From a checkpoint of a small mixture-of-experts model trained on Wikipedia.
Size: 8 layers, width 128, vocabulary 8192, 7.82M parameters.
Experts: 16 experts in each of 8 layers, 96 GeGLU neurons an expert, 1 pick a token, a sigmoid router, a shared expert of 128 neurons.
Training: a variant of Adam for the experts, 487M tokens, 7425 steps.
Below are experts of layer 3 (counted from 0) of a mixture-of-experts language model. Rows are named router (the router's row for the expert), down (a neuron's output weights, with its number) and show model dimensions 0-127. Each number is 500 + 25 x the weight over its row's rms, rounded and kept within 0 to 999. Numbers have three digits each.
After each expert's rows: a language model's description of what the expert responds to. This comes from a sample of Wikipedia text that the model never trained on.

# expert 11
router:485532522507516513504507524495480482470459517533525525466507502524545518515503525497520462489490544518529515475435472542455485474464468508493543531506489476491518515496542446490497512510487491484505500467505512474555528498514507459532491480433466474488481535482463473497455506492508527517519477497496488480512520470513478514459478508491486504491488530484529542494531535518514529521532
down0:499502528458497488498481528508503485536528458454506531497510508508539516450463468516500509485514509493507497491523494469463502491535537539486493506515490491491488517492542475515501491465499537487480514499480491447506462498510472563516539501503462511429462506531473493512471512495479504504541525486460564550539517532467483528516486494504543508498483531500494482509499510485543492541482
down1:512520527507488554465506500479510467514518567482497491534468529498534508525499503442463512507540501495461485474520457456457473541537496518523462515502492534478495457479502495470519521486502496524513527465476503504520508487499548514550518505498463515466482485484496514475468480488496541520523524508513529481483473475522498428518497502492501510503476511541493469530512512521507454487489
down2:487461514511508515462480491472494485508476481489500473532503449431515553553514511516537483490490505465504502577485506534500533468455482487522452507503505516515519523523466480523496504523526530525497517494508485520476542485515576536447500490494502523555490495522488483512475497517486475482511513478512485488510500546510480503522489514491517498514474505515499547461502487490495470510538
down3:543491491489500510534483501497494492497516472473530496491491497454524466510505527501494547491432518472478448515527510484503488457514508488566502488490503494473475508517512541475468507478501514487486536510483482458493504486492490477512509434465499514515530518530554468493518484468468506487524518563515507481489524502504470485510498512478516490546520515465530542456547483483495452485521
down4:493503508498495481475477492466479533515522522513501495530536527492478464504538529513520502495484522483507466501503466486478533499538502470549527468480513519485519494481503503472462561482560446463552452485512527498499488482485519542473485487516527505492520531518535526507510482497540487526519498506521525458484490509500523500494483505486546550482508484500527495473474524466501417517510
Periods and full stops. Periods ending sentences and abbreviations (Jr., Philos.) and decimal points in numbers, plus CJK and Devanagari byte pieces.

# expert 10
router:457560495520554506493494544506501479471454479527525491480515515521504497529548529514481503461511521488507539487500490529477536465483501483491489537517480487507495497527551509534506476528532492515456550493473458500478503484524470458522481527444478489497510449475494479501454493510545530494549492449483490522505509477496509505512523505492469532508496515499518520496486529491466532504507
down0:505492526431520524485461477509505502501470499493460502560524462518543479477478537488515507511499520496481490517487496454520514487508451493495479507475494523500466485538499511503525519504523499463520532519508483528505541479502514506510525479478502468542527511507533551513495538509494477558527523492516512479515578542501507439513477501508499509496492504503483535500461490531548485524475
down1:539489499504517530466459461481495491506497532528483517480491523477534472494465506495502494479498496448485472520495467474509474544536547502511489526498501485509483458514529520458477463520493484540475479482451472506505513492547541491551528480472458506482510493501452534463529488455505512509471520476514535508454479480504524462505526496498519488511479479531479543490544527510521477475497
down2:450480492482511483490516521523494494500523512453551504472495500527501554542475480511486497481504498495494491524465466496517511505445464477497503501508510506501488535508456481490513487489455422509486498524506514522519486551450509538486521466489492525508523477496508460491501482458546504469521490491558526516507528500531509566497470518507510500488474486505564524481480485483503532479500
down3:516519498510541525542454522555508519487500492509462505508492507488544489514469519530508559474503494496542503463458501468525480511498527553507542492514490472517476505493522582462477498501498520464527502478487522475456490500515522529510513468455491490482508506474503481496529485477462515490512518536505480508514485496513490503530521473499475489521522493494542483504539503490431473482453
down4:518482531507467473492502440465507492511531471454506478561486509548473522517484549513502528513487507463533488458492481490498462510487485486528487527526498519476513510469481498538489495479511473503572483486486503492544510511515534513532500494547462497525554503491531472496521521544493493517549470478476503526495465498460503532468462516501482479495511492504526519505458534497509500500522
Articles and determiners. Articles and possessive determiners before nouns, mostly the and a, also his, their, its, usually after prepositions like of and in.

# expert 6
router:468538514533530486503539531482493491429524496497470504493547487473504500470500465504508490490477503495517497444470479518464534507558503511471472544481497488515504497518546500516534491508486480482490504514482486474525489492535494516515517499503456486479505489544516485479508506502570541480518477435495507501479499495547515527521487506468442519482475494524498556516541490481508520483501
down0:513456477510475498496527529491492480519485504512475503534521505542533540486466490518520476480510490545502533510519476484444455474521484519467476529490480495445507528528505492564495483497519501478482524476513513481516462525514542489517544512470483493442455495536507497529470559511490507496520485483542539510523524515509507497507511495506512474481500492480493518483534474486553495548540
down1:548515547485504555488529493526478533484526521472481489523495504465510504499483493488522475531486524495482487504490495471480478523549483513520499516516522500477502538518512509477502510457532512488488455486525478448524503538544497529566484518527497534467506493509470522528500477461518507504503526496497516493497483491523534464512486492507484487543436499519478531457501498509510476429446
down2:497524516505512513469473469513488482494468464491509501484499476492505532503515525482473489521496456481492545513462476509461554506474494551522503466532499472520510485493482492475498478487525486488509512517456496482514504508527516464505538454493502523502496462500481535481561441542472514468506518456481484437503533526552498481479480511506486498516475470507521541478491450540468510478513
down3:507519496528481499534524470524518524486490505510533530494497461472521487497466525508476451542507435520482505475504520492511525528515520471538531501431508479505490515517459494470508544484495497504489520499517534526502529510543495481498529511464540558527488468506498463529485509472479509473486506512453486493469548518529478506561486506494501512507516511443534481524522487499469505481473
down4:512504514517478499524526436481459508476496492507511522534501540524507474461508525484483480467478537464518467486493515538476520519519506489484490489488490519468489479501498498517453521528511493507528480483488491503524525494493499464497521508536478497501548517467554506462519577559514486513481480548504516468503477534489468454469480498495485463472560485526519516475474503526474511509528
Digits in numeric tables. Digits and number pieces in statistics tables, election results and percentages, e.g. 2,670 and 12.1%, plus quote marks around figures.

# expert 4
router:484537503503533507491491510522485489447470505473515498476516508496537456466551484453520478517536528462529526467483472477470513506514482487495522535487477490491484512470516460518512516506534463511502498462483493510502509471502530478514460512488437498502500512543472500503443481518531532502493480433458471509480490476551526487514483514492472532485473500502493533505474530478515555493505
down0:484458483460497503496494469493488510513494502464473529507499548530551510472457518522518500443464508477484502509514546508514517519541537515476457480519491484476488525495497524551514478470489526461498491482472513475542501514433471489501484541485513480522478458490513491532470548518542480478516493476526513517492516511465504528502538488492453491486506521482506548511521524528526517531510
down1:530485519480507531452484502501501510515491482499507509547464537486508517544502501494502503526520514500491558508515494466422455516493518519507496503493504459529492511495510525496537485501496500513479531482449449489478510525517532513576502506529513509492507468517505528498474474498539505497501490462484493485453485474520544467505462500509509471495493525530504524483537526505532434451486
down2:500497524509531495488489525488500494518534466491480483506565465451493499474498498509446521472496505502497508536490495535490531502472472482509483491501507488554555501476493459478457470516452488484490485480494513509510520511488508514463532504514527512477563502526494510536503492518468494514523516477528481423483543482541528472458470515486521542491486491516492507484491518549467536517528
down3:472530511455520521508464479514529522506539504484493501469487494518536524548468501485457510509508447489482540499510524480507493474494517504509538488471492478442485528511504530514492486500517523466463519473493483495484503516525544488478512505474554521487486525457512455487476460522498475456497499519478490475476478493505574533525471490497509492509485500480509410501526490480502491487532
down4:514477503495507521497456462453488499563523529535475524520471503543481474500511509480470518467491465464507475441487483474491496540472513483510501497499498503496539541504496439468504514473515482512542538523459501539482522522447488500458507511525472516532515492479474467501504542505473518464495479495565536509474492477495498498507484505496501502492562507505479530497471518517522504512500
Plural and possessive endings. Word-final s after nouns or apostrophes, e.g. assassin's, festivals, robotics, plus -ers, -ing, and table pipes after scores.

# expert 8
router:477531513499523482507480510453489518450491505499547518487519488493557515487489490514487471520456490498502537460418517535491536465438477463459478545518478490497511496502523518514520507514489489507542510490481472511536506457488486515511499517509530481500473517526488520472483506476543495518473498490509468492483522462503484497530474514483440500477486504509509537432509513491506510506536
down0:527491451453506487502531496534495500529520485485465528544529517488529490487487496518512467522533494472502495474464473445509532468525549550457476522509470505499483489494524496524496522531522523496491502455522474480538498490494513501511527501510512533474499498499526473496466546529470515494532517476498561513520542536515502498501494475504533449464497497452484510524538499471504540512535
down1:501509517500491520490528489524515520466499529492484501522476497482519501527534517471476475511512474590507506486503461471507497511501513542492513513472501480480502528506537506525523517475492501544501487470493495503517490557461522486519479463498473511426518462499471488466487491488469489512485523468521491455504450491492544465496461506501508544535492493520541530457545485505483453470509
down2:490477509494517506477528493496500475540521489514495485507481492503480505483557504496526562508533529512531522532482527502517524487470489517472511508483507480547525462517478468480492448498496512513462472462478541514466534515477504525538524493488494494519508501507490485525476504514498455448542522496475491453513571533488543481552469507497498525510454516532513502470522475484485544480505
down3:530498509514519530538465499507523497464465508514527521472493478503495492458509517501512519512503529521488485477513541462513486508528495478537520493513508535531530500508507476492500512447504519423494508504540559514461528449525478486517534536496497501506509509533489532502501542504503505486482486534483469511507466471532460507518438505512557506471495510472531516528523525482504461552495
down4:526500514497511507523498466505493475512523512494517527540539464488484480527499507484521500503495510443515451492506516501503544526494493489481505508501506489479529516464529509510458540485494481479564474452494506515545551512513490483489466505494501484582529534506500517533514496511524510493519529521515558487488465496475492460519467498495485493476529499511436501460540490539454482517519
Foreign names and surnames. Given names and pieces of non-English surnames, often Italian or Slavic, in sports tables and lists, e.g. Annovazzi, Simon, Russell.

# expert 12
router:500531458461537495496517519504480501456472495533494482499518522491515464511536496455496491527517515491524511452490463533474546471508497501481501534527489489486474532518514449518526490512507477479539512483485452482507537485524514500522475471472444468495476533527508493470455501497559539504541495454504458531494537497516483523472503499492485527481487528491531546479515524517531513508483
down0:486480520489492482526481523528522475508457466481459542496490505529533512518471521526481511500498487445504496488506503448476543511529518524480510509502494520519512492480529542487494530515498469546425461491504515466473494506532502496508489514503534528513525494506503511527480570497453501486534520486527503523558514485469489470510480503484528524497457465456521525473462494491525462491502
down1:525547476524495537469497503460483503498510495517527555523474500471501493480496509488510458487508515550479532530541480506492475545508516499496494497489502486514490443504472463480532530518490474525521501473509431457519524549493527467549506488484508517505500482497502550497480499482566512506501516476508505492489480521507496503514498499495538473540481469503489511494512523481494463417465
down2:425507486513506478460507533525513480518544441506526510478493488547509517508543501521527493488513483522492545545489464518529479485485517549492517480467497478545501500506502492527516461530466490486464520465428514470483490502506554537509507532485522491534508482468492458496474468488471507499489484500544482496507500497484480482487444507505506510502461535489509498502482529511481490474511
down3:526500492509478520485537508527492447498508453502503492507511483515495572489464504449514495455513476476485535519479520480512501508513443467494484478467511472485502445585496491495522476481547511491487523506483506461505471476503478500548524513493508525498469545546498494497480499540478525504493522494513474499500481511506512494478453502500493507519490542505491489476540459473505456489463
down4:498508508491453470510506429474504522498452498499481483524535486496517425505522535537480508516452468505525457503517486482495540517452535471536524492525503518491536540485502498493455531512521500488537451497496500541488472535520477481483469478511472525499545506497521487501503567510493463485532505517490532488498511481534491511500518511485499479509504485506519543499493511525520511546488
Clause-linking commas. Commas ending a phrase before a further clause, plus linking words like with, from, including, between and such.

# expert 14
router:462557468502547481536481540528469500466500527507499487507517471522498484499532455485507500513529517507496489477472474501486521458490524522464496554527491480460518505474533478508512521440501436471515472489494480510491508527520507483465494527483475507459457527464499470526445496533493550527489479454499491512504507465516500495528508498490458475507489494518510518471510527530519509470483
down0:501492542397495553539515498522522502531490480473475508496492513525540511454476510540492542505536532492500488478500533472484474484528505504492492500531484518493492488477518507507545560532476495471462506500524528492492500473489455541512528515456481490462488483525498488501470530505501532505525489491462517473540550493479496500536470499512503503498521541491494540505519489499524524499504
down1:512485523482519536467461479484519497490513521481457533530474514496516491478496512478505489452525520508508514498497445498461424528500550527521484482478504471477474489516487469500507516482522515501522519495498479482487489542513511507566515512531529527486499474481469518464489481458500509542443491485484502465486522479509538474496518506492478487505500469541468513490498541553505452473467
down2:507471532472504507539512517500550482512507474502489469510491453509510537470523474481553511504508496511495514521494421499513508493500514497502498541432506457508506515523481465490496501503448468518476527446496507507500528520446522513476503489469490477543489522508496542512475513455468437450543501502506488495436522509515513479527498507511503488499488507507481490499521511526467504492523
down3:556517488507518489491518472467496538483509476489523475471520499495530489479497516522499490472521504518502482551539498456516482514494504517544539482531509500542489438502506516475542481529533491475458500508505508498506520442514520480488516484478512495490478517536503457469522496477482534521545474516458492470502490468483473529521454504504473557512490476505509476554510495464524445493478
down4:531497481522470443468516434493497478479537492504502512538494509468473506533519491496576473465479499470518468495550456526463518496491493478503513510489497531497509498543526524486466542478503449492526480521506516525520514467505506507483471477476473451511531507509495540489515506488552538522474487523515536471498500506518494467497474510505487498526540480534498509478483534480472497525525
Word-middle syllables, verbs. Middle or final syllables of common words, e.g. comp-one-nt, shift-ed, art-eria-ls, plus verbs like included, received, gained, and more.

# expert 9
router:537543491475557500490518509488498489490488505497500446494497482505506489528522498523522529468507561505492522495467471524515478482483482548518457531499481489516514511498516494528548501500507475520494530473505440489481518491535447462503505511483465481512464485492488473490487508531520521495517493470490513499505505497527506486537520509476479458501479533527520513443466545500448544469436
down0:515511472523485496496519454524496502486522457505496512502504501544507509458476473499496531481490505516510502503522494521489501448515526518463477511468490479468465507492523536498489462459506493452500449477519535512504479502508495537517521521475483527511511474534497478516461530457501514544541487502484502479521525525513480467538511503506524428508527513491458488499566471475564497494457
down1:542513492500510550484496523483514488477479494455483520538500510454511525501540506494482498493505510518477490510509483479477436494504528531547491493465496487493453470498497477507517488485502489537504480543456489469495506537511519480547506542529538507515482440513495503503505459473516498490464523485497488502496493498523531487549476503497477460486499454490463472488546518486498450437456
down2:486523532513506483509540485484535466493531502461518483527526511474485564477532483534516520523498486507469512484503473521496513463474480476514496526485500492548527511514492465503466472501463491513516491505456531536491509518489531512519495492569469515512506485480494496529524486557468456490453499527455513455500533513478512481513475502503522453490489470517503481467515485539496515447545
down3:530525506489495478488511483480509510506468511505515456486517499472510477515468514566487541483535541507499474513493539494490542462514482480493543467490499492516476463501504545475487503508523496487459475521545553493467493490524516446511454459491443497460507507538491486508485481477440527510475496540506465499511517484548523516481489489499488500502468523473535515545510475468489485504492
down4:536508527547478477472493483474476509492526491500500512520515507493478442486508523482535484485483505473504452519512501512485462474511503533521509516497500522498525496524498494489448574505503459512552463522520514496497515460528496492523476479462456514529531528533501552474515561527516503550458464525471510487497491524491483477458471504519481509505523480514488560493497497514526489513496
Hyphens, pipes, particles. Hyphens inside compounds (first-class, Non-fiction), pipes in election and results tables, and particles or prefixes like into, up, became, co, inter.

# expert 7
router:499542500477554511515502498549496513495493498541522499475497492484516488523522558503548504474505478512553520523461499508485491493451511508491506552540492516499491523529540479518536485485507528533514549485506502516488499464528484461553480532519491448518533498484493503526483465508536514527513476431531465516501521527490466548485510501500523532532499505497500516496515516475490518462520
down0:507494511535520494485481527521491481447465486488478542510505501477553489505502505511491489474505473479493473528503503486497521479531516512522508511471492531488479475507483504512500492514527505490490507508535495499499523494471487551504571481524483484492505491501481471507448549556477536495543493455524486443517559487495507503490498504510598500495501459480474553520505535503480471504501
down1:552466490524523512470485520466520488497504529460515516537497499488530504516534553500494503503502488486507497456504482481478470504505520494493489487512490513501497488548501514487510539505539492500510474535456532520548491514520558518567530537511531523486505485522457526519496478471496558524483493463490522473500491492554505497485458498490510458516501459520529532462534476490509452469502
down2:462501523513518489492503522506530469488491454476498501513456484456510500479512501491501490511518493507474488523504462529457496511486493503513480492492493433537506540512521466480507466507489462510475533463467544472506487539470533514525504474564518484514477490488488527533474463531511501508512532465501518437478535501505547509504486505495483530453442485462499509486516479533497485488549
down3:516491509494508525518467519478540499476459506448495486511537512488549494502492497512458500507504554487512468485501511478508516452535509468523569478488515501471511510488469504482533519505529530488506524520471480481504518481500521451512501502495528482455451562538523473479476494515458529461469482510490535517479477482491518512526503504479519485528512452467489488535520520474504507558481
down4:508514481483477482525488488451526467471465470530468448537458532523456458482517541465506441487518509496472489466513467489451467494516503485512484492506498499472515519460512477493477512512545485457497488543515533542569524500516535512482497498487521487508488456515503503510484507524489494518517488478495518514495479531501510502487493514505476515518523487519498489502494585516493538464496
Institutions and month names. Capitalized words in titles of governments, courts, acts and councils (government, Council, Act), plus month-name pieces like Mont-h and Mar-ch.

# expert 3
router:485533525483555498479482485505477502495476543480510495492545501465498535470511499516483516494526482511480508491460500491524548484516505501513514545551485499525504508467530471545521522528472458477503501490466496497534510517525492488475479534487507460498434466485453513474466499516536543496529495455496519517484529475547468462517515506496481489508506488547479537451490528509480521499468
down0:465505503441530528521496525476504500534485471525523484491490498495534477505488496514501540479538536483484480581505504510491487478527509480446501512514496493475498506504479508494520545518519527492483530503484550483511486499497525503479513558469509470487522488486475511507448498487475561443534483471515549477544547499502519508521515499501539523496500498486492497528490509444467521525525
down1:498496500463508532480485476477514479503487470487440518506495519494500548543547500488514491472526540508491533501497476455463465498468504541503488505490501455529462491518483497496556541484502489541483482482499495473490509553520539524568504522524516513528494465529492530521481510496520517532504507450492504485503474501505543471498469499494525473506493492514467535469530511512551480457479
down2:501482528526528517493528508474524526499531468534500483513525472455498519509489507479486503468485515507525487520457503531521512533471483504501504538528493493516478524500476431454447460495472497483497510471503530490511519529472488446510526500486504486486523469518494465527485446515476439516493534492477495473470575511495528484479504496490510498499458487526513519495470515515453524453497
down3:494522459483537474520467501533482480493481495503537548497492490499490490525495503518518526521526476493502480509524532427574526492509448519506514486486493527492510478536494524493508484509499511481503490509485534466470499509506489462489480466473472504517479459519493469479535474503476519531431458522496481476496484495483544503573548489491498505522497502498493462544507465473518486471500
down4:529503480501495455470502455489498482486508517521499530503497513506460452511511513484498491488493503503478457513539493495475573521555481493539555495509511555493520523473558513507470526491509506490542461468506506508496519535517515488499470516519449467499556524528501519503532575537532500503511492515488524505505496517482493498478548508506487506501493488515505508501507534519454513515545
Verb context word pieces. The word to, auxiliaries like been, have, can, must, and mid-word verb pieces such as adj-ust, o-ust, sur-prising, explo-, att-.

# expert 15
router:477559477521505519509524516506535480498465527477501467498509547486518495494509498482511469518536513472539533461493484513457503474495480498498464522525530488482524527515570450520504495520488475493511513499494453518510504482498474479518493465496498500455457484491455495487516480528509521533522453493520452515486517501534503523488513499467490534480472535527538542454474534514535542488508
down0:478502490472501479547518494497512492540480452513500501527512493511511534470502501500498467492498502482541484480497531524482505523538511507512486513556494519483519467501531550522545555483460461525488482482517508461499457508488481567519525547495512472522512518511486530503460512482496546507536510477535490510501520534433482494531463493511501468516484518503512541467504512488499527524453
down1:557475547473485529483462503506520493500494539496489462512479496461512523487500488463512494474475536506483483489499516460454464509516496517514516490512501465490490474514523539473543510491465501575460506505508519512516516487493541478556460479501519525498504496507418495505510499473507550514473510463508502486486450481526522477505482499485469504546495510522494504507492543517511503455480
down2:437484519462506482547495532477503480510516412564513554472484484507501509538512489486531475459521527505501499512479478513500510523481491496467482466479503497502525523512507478475486453541476478495486496449507547503505513533489529511498473447525515521510490465470536514541486480505473477499516505497503478505495544450510490497511490502501516482512505495467515501469501460477503532511538
down3:518488462487461524485488504499496443473504483496497527470514466501507540493550514492530504449477501516473493503499524472462480504501495528526527489502499486501494521512507513505477480453524506509487501504533496516521512425537489438508469490525506473536465526481508487489460502476501500478502499525494475543527492467511436509481515489493498522512480455468552468571499500517519511484460
down4:527502582513508478491479436493502495495501477503507510526514491516463468515525493527521493506467513470506482482528509495474480494500480479539533505492500540507537480456510517520455520524506531497570448497494537508479532484505504493511479529472504489551551511512512523477517508490534494518531491531467526482468518462472480467453486489495502540481511526515493534473499521534507528518531
Table and layout tokens. Pipe separators in tables, line breaks, list dashes, quotation marks, and copulas is and was starting descriptions or infobox fields.

# expert 0
router:468533479508503498536557489479529520463496493527470483454506521521520498497517516519541452498495522504524525520464489491486488485508510478511479501565536512532522506494525483506472523517488463489479527527522450511489487503500493466517508464510490494486482529490438490497508455515519517550513485430513457533485494517524529511481471494487514549466504497530494552469497545497517522509504
down0:508534487463448500519511532508514462457464464459498506516522486469537518467486498492517498508497508529530496530526492489517517553546531500519520522538501504469518530524537504511516508476509509461478475508522495478502458513518535502535490481501525495493506512527516486502488493516508511490546499523526525508534531500436520472519531501505532511481484510497533516492463539436580523491495
down1:508497520497520521501486509513478473482464506494505510480481522535517489532489485463538532462485468465481494501525521434499459521467547513503488485518498516516481464483501500475516494451519454550510504492462508475522517462503503487534512502555447496491486483494459568492516496435492503530515478525511515465498461450504514494513534491507495481526494493535494542497534511503520491462499
down2:493516489512504512510494538504489477525504470528551524515510472504496482516491513503506448501495499531504535553497511522517541525477510516513490479457490450529527517499469460472512439518506458472502490454537499495489511501465554503493508456485527525488520498543485486482471490480496470480488496478467473467480571503495513498508457496494499509532474503520539550466525496496498524456540
down3:486501469500485535507457473482527529483463530446502511519509488512527458525470543462515512512509495507525514461489513485476499550463478541495531480457479526530501482538502444485479484470513517449497543482505501488466511473509514470489489496482467502490494502521495481501488504446467540510480490503458488495509464486520496493565498473458505504530454526503482465517515502494477484457483
down4:567489541520471485498489451486505516497510496521494490494536482515492441476532524480486486492504469427517505485525504452471496533509484477524526505483491517466537507469513468519457559481503503520529445465470507525496483516535491501501473511471519470518494561548534512484516524497513502503539486511504544482455527524495518529492493486493493496514509532507484500488503518535488495531522
Infobox and table punctuation. Colons, dashes, pipes and line breaks in infoboxes, taxoboxes and tables, e.g. Clade:, Born:, coordinate marks ° ′ ″.

# expert 1
router:490522485472542506524532520510482460442470478512480468522519531513542476486528494478492507518492503483481503462480477475506496519526473501500497544503475509486493535511533454484541492519508485477498525484508497469505530528511470513542524483508461508532491502547485476490473510534533541480558509442494515535447512473540514499514480505493489486498466493525532535486538502531502558491474
down0:501499465479448472475500494505497509523491458499503552520527511529541547524474484492493497479532485479459473526534522454496484483520495512495486526499500506448524507486483536494500476485533488501494533528534469490532486515507513504502510509476513457486510508536469488486478556497532509507487498492481504509508514473444502486519480512491565487490485514474490558479440491468562510551499
down1:540471514494489563493484488481503499509501492504484527541479510486527507532490511484508492514557502477461509486510458475460472525498485502538500501487487463496472493533517515487520512493485507528521506489469438438480504547519534550561511533511508491499507493493467557467510457502510480528503494481490498489466458498498546462480539504480486522507512473521502490506533524516494443473493
down2:458467531509538480469479492509485501519502516487497524528492452468473525554453513491504467490490568486517509493467506489491514464448463559476464481493490466522551518493483502493477516529503459482481485470483497500478513516499502506467507478507510468497523491505533559540504511480525443485485522513494503521509479549506548481520520495479490516486473486478507516462504502531491470533519
down3:477514494516455508533473511520511501484508483511505501501515489496507500465499508504523513463502485514484532521525523470517493462497560492477496508491506469509548499522493508481519465504504496489484527515530515472506485441561536483490514524457549492429485492518540467494466508450480506494514524512500490492485516516483470484520474503488512526480553491498565456548497442508501489466458
down4:499491498484523428492519450474503509488506541499498492522526469524481482527546536483525446521466509492502490473503498484443530516529536505507519495502487541484530504467523492514464579481483505520527471532499515497482533513498514459464483532533500504545534507527488516508513524503518482506551494511530495457519500508492494544481509493507475524514529472513495509501510530547499549488511
Quantities and clause links. Number pieces and time or measure nouns after numbers (years, million, km), plus clause-linking words after commas such as while, when, but, which.

# expert 2
router:469542501486528478499482531499481481496483529474512464479514488455476469496536513515516499500498488476532484474477481536523502487548468505498462535521487527497556515468545505551542528496490486494508501497496460492504525488512508493521508526492484455486438507506465511482451506546511541496547491461474495523505521469561518490522507504487486507487450504521499538452496493477480490499462
down0:539501485451514488508509515550490471536458452473504501533461521492533499477508516492494524507534534515526485503489483488518496529503474551460515514481499506451467519523501538471534542516492514467512477462512504465485460484502533464537540534479486489518455471527509480494493478501493546482472487490529537490492516500456501472497499497524530507486478499458474493493504481426488489505492
down1:530489529475543561466471478505506500496531547466501537566469511486478484501471510483505534484509519522509461467497437504491423528479469517520486505504499481514457500483515489513513524514547499514502523489486541491540544545522543492522506493499493524483520497467471534509471485482506505493532501465504505460477496502514508510489514493496475479509486484519464534480466516518491454493484
down2:508481502480531529509518504505504509514482519444490495517489497491450485560513473480476512512500527563515482529471464528496485477485480536503513532510498488531455476463468446495512454497485514501515536443549531489498493532520530498512510518555498499544487474479475490553505444496469480472531509485487506484487514502527538492524488490493525485478455517535492516487514502478503470501520
down3:476516478508520490535466502442481520513498522573516491500519496492523467494505508511507478482505504540476513546515541457507470516500540504553529490505496518510534476506487519450474513496514502509505518498498485479433476456523495467481475511490503480486510492499517459470503518500458504514476506507499528511525516498517504504542531496477518522450529526465529494526554466534462517556487
down4:514528515485463503501490474480499511503447487550454508497525481504506499492487513501528514466491490522488464471511474513483506520503485486539514502526494489482544500533507452496471580481520539554526466474520496533511520490532514460536483516519482511525507543486484505490500537520487518468492495529490556470519444511507506474513468506494466522520534471517488539466475520535492529518535
Mid-word fragments. Single letters and short pieces inside longer words, such as forg-o, dis-g-racing, Germanisch-en, plus some common words like in.

# expert 5
router:472565479509568484504535548524506484469501494487515524493488475506491505443497511507486460502501517528486527486457493512454557518523530491479511540538495505467473503519528491496542477525518511494522501480456458509506532502492499502504481498491502471507502516518486475506499471502513469540484468473522477509500533487531499574513499503484466563513480484527486538469468509516519497502536
down0:485505477512501533518519551539510485522499471494478525521519467505549524517481520483498463490487520468464525507511526498480527522513501521509493513515489494459483520552528468516513506485496492460527500465516530434481455530524495525560505492499553498479483463506478535510474508512493503490520515469529517520540578538469484468521528494505520482513499525494515511494484504511565493509481
down1:568486504479537525465488468512511504498498499514483497517473516516533486497477488509488538510498504490480495487507522497467451516479500518489515492518496476457457483508515496478482552530492489477501453484528492451460501539493502523598498452482494504470491503483505556489506478494481534498492485464501496476491494485552502476511530485509534475541483479520504530496537503548492474497453
down2:484497520485540493488511485516526513518528465498512541531526460502458492517536500535498489463516478515515498505491500505489520537456501525522492476510479443516492538528500458462504481541448517461510481464494515494470479501485517536496523466504554482514488520529537504510500466496539471444532486503480474465465515501563546470504466486495491501526493460495468517512511488501526469499481
down3:551524480523500517484443491479490533489485508466505516497521454450536461511482562512486535476509485537464486507495533479529491487480525506516551499473500528479519453507521479517500485484501519478531476476515486474483502464480502500445505487529486514473507526498552489534486487500469512465482493543459484487492519455524462489524519480492499495453506516470468492509542523495484479526467
down4:550490533527483483487480481476488510535519499504528533537493500488509482489496537492479470521470492484521469493494495518457498489503506505511530498530500494481503522490520478501462537522489514450570481502482555484501538503488551497521500533501493444512493538495494471515478475521467510522533504542528567464508510498502509488528502506478458524521515521521479516458535541522445484477534
Capitals and place names. Single capital letters and name pieces in proper nouns, mostly countries and cities (Australia, Germany, Chi-ca-go), also infobox fields and coordinates.